From a checkpoint of a small mixture-of-experts model trained on Wikipedia.
Size: 11 layers, width 160, vocabulary 8192, 35.8M parameters.
Experts: 32 experts in each of 11 layers, 2 picks a token, a sigmoid router.
Training: a variant of SOAP for the experts, 271M tokens, 8277 steps.
Below are experts of layer 4 (counted from 0) of a mixture-of-experts language model. Rows are named router (the router's row for the expert), gate (a neuron's input weights, with its number), up (a neuron's input weights, with its number) and show model dimensions 0-159. Each number is 128 + 32 x the weight over its row's rms, rounded and kept within 0 to 255. Numbers have three digits each.
Before each expert's rows: "gets" lists some tokens that make up at least twice as much of what it gets as of all text; "mostly gets" lists some tokens that are sent to it at least half of the time. This comes from a sample of Wikipedia text that the model never trained on. Tokens count by the router's weight.

# expert 20
gets: ":", "o", " –", " |", "°", " /"
mostly gets: ":", "″", "°", " +", " −", "):"
router:124148090145195146142154134098064161101085140154137096137087101135066199094170149112049147121149102164174133175140066102158107122158161143089126096132067161158152129122125121122150123149128178134115075163146145123169135124117067096172124149077126128114117155144133077114160142154061095093101141079092085110149159134113131114097114150104136158161098155106099117141140156136118209132114112041144115213149141112063173128083113073119098129169146128075152158127096090120136128138058109
gate3:100127153107120064109082075166085152122137135156157118122104075093163149071163092143075122158150128169145136075074138119115086139165111118116171173100070195124062166117140159178148109183138168141123102086136181113123165109146125161148100074114106133135141126136174135193196157117085126158094112143133106116147144121141084083098146106118134166117191087097119168119171144105214142061096133110110140076129135102109179111162148155130132145118091162199124183144172155132104168089133133
up3:147124151185116154105106103070168103143101170218164110082081155144166129072147155133114070099194148073137135119132163097112057149111173128140101055162117087091159128143119211137137116169142129069140132182172113104100129077107150143106146141101146148123120119103147085073130154123136152154115153058129130124167142084171126137093160127152110139184134095160117157220080118098137102077096111163144133124154108138178140110082136100138135114113103129116168132148119150107175107101174059
gate4:103089084137179081129159079110150161135081084154131100067113181143113132138161137243137134141164146124152181152154174110143091147184112112141151116145095123170110141082081086146123123131159209062120135173176100168107086146068095130142106122091152114090134131129130122181148124155113093084152159159088188104142126166126121111095129177130077112148127063146115113122154122097125142149131161101119120166146100125128155145149094077141114123118194188186094148114142072208131137109129089
up4:157104135108149142129101113141096146122132055160143130110083162102160108157170133156223163061151061110161175179095181071150113149127134099181160127127128120118077125110186063126122103058155164159157146078126133117073085140129122145188087132079104158122146122117122117155135109087183118123122171143096062140111124090129162128154063168061138125119082058132083115146117053108126116112115125187133128126158124100139130138104159181113139111146155089169119164101142119139077156107113153

# expert 25
gets: "2", "0", "3", "4", "5", "6"
mostly gets: " Total", " Candidate", " six", "4", "6", "3"
router:096120136096126196161159115113149124124086129167137097141116129113148145096134132175122152072112133114057132154177126077132196081144142108088204109110129110079109125143147101089066115134229151138165129066096138122141103105113122110111147208154133092115120145152071117117002132145155111157169130092103111119137129087125084123120116123174141121115122202117164159102115116085141168101118161103070129115074123168146107149158151166168145112113136129159121105094051143117126124186150096
gate3:115155066057119097138127114099161158127183059201158205109110171165051143183140120057119171136117134162137188177121126137135159162155139116081150146130094132065138144120111095071131115095110153082109178136147100116177134183094112063130163103132111129127135179104118133120134086103136125177071118097172097123139113156146149119059170165109131115138152104176140154157099149107073166154133116120120141139096121103118191079124099066194102134153108110153118147131131130151112158134112075
up3:143084164129168069113114102133137123104109077124133134142116124161065106093120094117122129100110175139122069121119064145138057073152099083090202108103118171137128126206133158071105167160091148134122201117079122154166144149144141121108109109104153110162127165133150129161128089093164120031177126156096146121129105170112156151159171116124085155147121114150116167122125142208104190075075142173119168153105142116141136083118124131114129111143115121132153123086196135153100121227131084
gate4:169199172077120105138135127128111140101163116111095133106107194136105168109107117119106115088092153159157186124119141133149105094146116044096204137179135127180174109111138084123165082162044129163098105109102134087115184173110108128137132112109124164114125106094145123120132090085116136137115189131094081100111132058136096187096139128146119064132149094158109128034143134151088114150153127171146085153086103107150154056125106148148129111164161191102172127151118103136111101101140204
up4:115208160128092114161146140151133127117132115061120149105138154143137171198109117067128081181098136119076190119115096127117111135109130112112090167172124131113141181110132115120182128165124108174058080169181165102119109140121130141165170142179148139120114164136118085081151089087104066127126153184172115133081115160091114138079167100111096091103138172116160120109149127125147138175147101181138124099112137149177128088084064203128143120127077137121187117138083086061137090069138082

# expert 2
gets: " S", " M", " B", " C", " P", " D"
mostly gets: " L", " T", " P", " C", " G", " V"
router:131084115072157139117144084092136121178102115120101117186167125093124196125109177141100145057102168077125154090140128112190193119125154098117215141109104093175089092201190092117088139100223112128171076134072091165193145118094104137126132155146127096153142161130113108112086170154145132145140115128080097145152148132126114184108103114143142148100119132136120119125115098114120165084093161111095132137103143181189109125196123183136171099137157112108078117171086092132126111091136133
gate0:150097131138111097114174114070142104131065123103102150087119109093130124172043083069089069164179093079118120129063106122121154110156111111129106133104055104140135107121171087138110127168053123105134134095139086143116129170107132121073150111083093154130148040131154113103150175153129115088065116103090154179100108119115127082109129101092123168106118170100151103153109165154158154102185154119161136133140125151153107086170145145145110100247153097151110135124091162173162133106097119
up0:145117102151173118110082065167120130087108165096152091107156142136171155142101161101133087165091121083111122157107117075124123125119098119068125138093099116069081138204176173083118102129157098157146156134089132148115097116087096103148122078127111146141120062087097127146108087068113135081045155127113134139132089208150077101087134093114076123116190112112175114142077127111116186131112136104151136138164102145088100101168164054114102158150200112127064147116170141168105161116110152
gate1:104178098113050089121090143110125109164110115124178179161175149084133163095160112132184137158114097129153146149132161178163124137146176131103102181089166048112154124118104058132055110131101068184110078084101076133137164130127146138093134109136157131157097121160127136091177153145100132137141140151123096120138051100089132118189143128152092128106138105175117177065139138155105142166094176124188115122101078179156155127104104132079105148103139091167136178166162127098172084082162130
up1:129099153106206067140086092060138134108115199109127122109191145115187117092177087142135122191122109086138133102170123104178172165095127085080137167100075134174119105131151097194160117141078164133105129045130084134132149097106115122109118089132132086121136083078127167099119140116156083127100139129050158130125078105122109156137163092111146073138100112047145099145128144178119090149093161140090148132115121117154158085185134107136123158110083163112159101079132141139106093094105075

# expert 4
gets: "5", "0", "7", "8", "6", "4"
mostly gets: " he", " it", " It", " she", " they", " He"
router:132089102116104186119132123123104121155114192171077169130088139134134139093119114146079186087123179077148209081196123088170149140083095094141086163134136120131157162146153193102028148117171149101115104133135144138150163168142147139112150101125132177163142079148134080178070078111125116175134149113112179101106121146101050112154150118114096112121087082137187099138173090119083115187135153111106147144138142134145081139144094102158119167173148106192153118083159102138100132127161110
gate3:156117170152092084164099135082160118132079146145108141085161145126161103122158180102114132189170160127134152122146095187122070127111115134138120134166173113136132145167124143134069099164151134110162139123128110123157124226140167105102207081137184091142125096175112122141140168143159176128216150155085101110127144180100119160092109100098129138133128126153115102127124165134150106116083171054140138089195089137071188133117117153179096163118077109152082060144156171109135164133088075
up3:139093168077105175140075092142181141091112125167129125215126075157128097160137140202177131112102125119058094179135145154135137077149129132123112216137152111134126130112077112122170194075141144167082115100106069121131150129170102081144119144144142138163188136065122128164148102124123093153160119126158076156125151131109139155138158101091101127115132199177109121164154142155129127151134152129073122153090127130125155182125168192058131173108170177133116159123120161089104195085141111
gate4:118173127146067128130201132129086110146152149103131110122163095150207199114138098133078116162139177155179179115123085111106140121081139070146130106154118132104124177115116156116126177133108161206109103102179123140120168159132167155078189156084140114143159114121063071156148130124097108141089092104123081160131128147150115207155138187150094155133109105157112057162145206093142145154103108109096129161172131139142135135121145145091112173107122052191100178103150171119122127117119091
up4:171140107112103149142118088184088068163131129078097168146176052109167073091118122083107149145174103129144150138173114099129192185069082103177098059132126188111114097129115124180108141226132129103164151153131145134127158167145143101134164128109082153142153160151132084137152095151090170097146148097095092117138151228111106104195103165141133155113087126197151114130155127114113175083143119129112119105184090097161141117123142119112120094087115060135153137150129137138107139140127085

# expert 16
gets: "ed", "ing", " with", "ated", " had", " known"
mostly gets: "ed", "ated", " became", " known", " played", " made"
router:092130146154108131129130124102108117141123101071127116152125143173108081112170145122117123156071121126063169127067162145096135139109077146132134152112100215153143101154138075130089126165095152050135129134142077112144138120050134120166100083066084169189114150107140113103127150159116106088122171162166077177091137114092105140103123086173128117060076093153113092092123135177135168114066114108142115086161117095110109109072142166156103195099124077093107113170148112108072117111200159
gate0:148159133157101129101155112114194110153101082111123131144077156135148107197141051142169105118138096142102180070152089154156150151111066188069081130132131197131107088193104119152147057162159100124083084166110151127111126148167145101158093108150075103181105086113160148123134105146197131110099096154114172109107141144106143155137202101137111114124069134123115135129152108130122118108179121140126178141189124121070075160105029103156139156171135143115137170162117119110095126129172135
up0:090177134128211111130085101108104132142103124107144162128209156125104142107063166120118172105119108077104099095104117098178111103122193150125120144136122097161128073157175130148140064136094182093150088174091122125103163157135095133160166058140187153126121093123150168094098049147092159168121112081117162126131154129131123123140178136103089178128098153110148165151097095155155124159125080150177147146125092183103132128173117197154069124173111102105165170149149142053169129118150152
gate1:113151116165147120175101149158122129064127132115175130115154140135117140164176143103109166099130184191105243161098096139132141114132089108164127096165110159135148133161104145067102131072138158179083119105139137109105131143089093088200125132181111209147142077086153129104146172093114086110135169164220152105142111091111106102150073145162179087159072163147076113137116104107132099133134094127148130157167154124066103125126090117112044172121134159108133132120139149098137096105097150
up1:146173154115134178202081169136137177131148144101126053158167163161114133059118156132094124134132113145122157078155110137141119155128213122171089112094164090110192110087084101175112093201145117104129105126170109114155093116146120070112147141115064095102115154107136128130145075124130088109065088112146109088138193131165068119075162165116106120137153093145084126115110127149145144102082140086109091162076069123118070098098139136163040132162107124131139151176097132126150101153138154

# expert 11
gets: " of", " and", " as", " that", " with", " which"
mostly gets: " and", " of", " which", " but", " who", " as"
router:144149157148145153106158177176155125082122139027120107117145137169104066175123143160100107125164137170159133130147139120115026153119094109137131158166120132186104152128058159098196117091125126163136101091122070068170181115108103094085094177160115103164123145123131118143137112116146139166157130077131160080137087092181082167144111132106063151127161143122151105108139151132188095139089077120127097133187135193118152144154181155126088105176141084129119113171090139127121125067117097
gate0:114165127145054110090119133124112149096173083149130179135131111127129161147161092115163100134118171107097132167098150134115149095133147121100074137120063131160126134101143109112085182087106120145108122152062100153157181108166077127121129127160050116122101142141151120078048077159109165114109154162138143100100076131107122132118096121106104173079079145160146158153144057183157191108137076101229098126139116125096145136137155108143092157115199095142120151173123102180178083084168096
up0:110050145119165136169107101162112059120126104172132125094121094173176115045109127085143155122092103112127124092186136094157136107074233132145161121141191146093099084115138123140120122118128149078113114092130117113108106140102191098117121136155151136127154184183100132153192074140126159149149135110098137146153139150098162124191137150099137154178115132136168139145134176087133080174106202147076126100097106122143119091096103132058124128177118129153197122125171184112099158147112069
gate1:101128103122107073116105128157128062170129162148142085156136130124158104077170160100113108145108142119184159139128177125168092093152158075167097090135139115117142122146113073116172075082102176082097101110082144092062119156113131106188139147129156062139134131171141135095122148092173102139117205075120153107126118151082153134092126166120055114119108116172115084127111131153108129204154109079108094191158143098103201116131120155099121102083116149129086148178168045159099085116102119
up1:082116104133201148119175115108149159134116109092117129180129154065060152176125075133129085079169124090111115176095172064162097135165094155173081160138135145144137146120141171104192152122148157151179093185159134139121152129141178122095107153129145100069136150111145174182138150109165101099136140123171113123114186143069128138107139141098168121134128151135171190162115183137160097057103137165146119091130106080122091135118144132105119102175194067095116154108120074090100167189137166

# expert 31
gets: "1", "2", "3", "4", "0", "5"
mostly gets: "1", "2", " −", "3", " Apps", " professional"
router:093122125118144166140109119121101119117114112139146079133137134113115115085143125163173129153150138097092173135141129149118151119156176138106174106084123083127110147091197077114090161142224154175160140075093174138115137109122130079120144233122148119124098118147074114071028148149115113150149144076129083166151120095076043156122112102148141127113123175127141115124124092094127169118099195152091128073066159191161117153168120131184143101070141104148102114108057121130118101121113122
gate1:108128145160143069139083113149117095195109110126122134109112159097169127127156113098127132088115129071106093121084096112123088091123107106100117049169164072118086108147123180177164196122119141184120169107073101151172125072149131124135133062099135138166168145111130111076108157163138146095120132156160091146154054130084086087114108104126091097138137092136100146118108174097139084110162137137157074132170161148107175150166064137143189142054179096146175077132137141132158132191164091
up1:139167161092168106090151164141105159091103133080150147178124110122096134076107182088112176172046118060160140071056145112157133140100114098134146134140058143073052161126130173079081125129116200153166125115180103106165105101150074112128050170132146160112115153120123155106095159098151136144132113138096095143145134111126127126114158119188150115091123117187167127182120163117121148131075157146149121113116112098069176125068139118104091143140181104114114139184113096099163175160111118
gate2:144157104193132115144152069162173068171137143159124151145133150145100141101123139124111136153091161120183131165133155133131109102083127159098108151150134099141149071100142130075144100094123117074098063110134128097133105092140096180129086155193070107132179162105143131200140149137111085091151137167147151080024143164072098108112139126166096078120153138135121109111100135114170134109147109168155179145138158179199114100082143091150074133144150049140090151101137112116074081142101186
up2:152235130161126113077175183132136115155100096118171062114147138098099146125144145112112133156168109078186112067087171184171117099144086086141151150173164161110174185128138131134144131157128111119127112111124041097123101104099196138139155145182134127059096109091153160172150078072129139141144097128133131141110135130092132118126105129216159092147112173120081096145133132162103102129154149124111163156153118157132155155087112083056089125156126096163144110155135136099083126112057100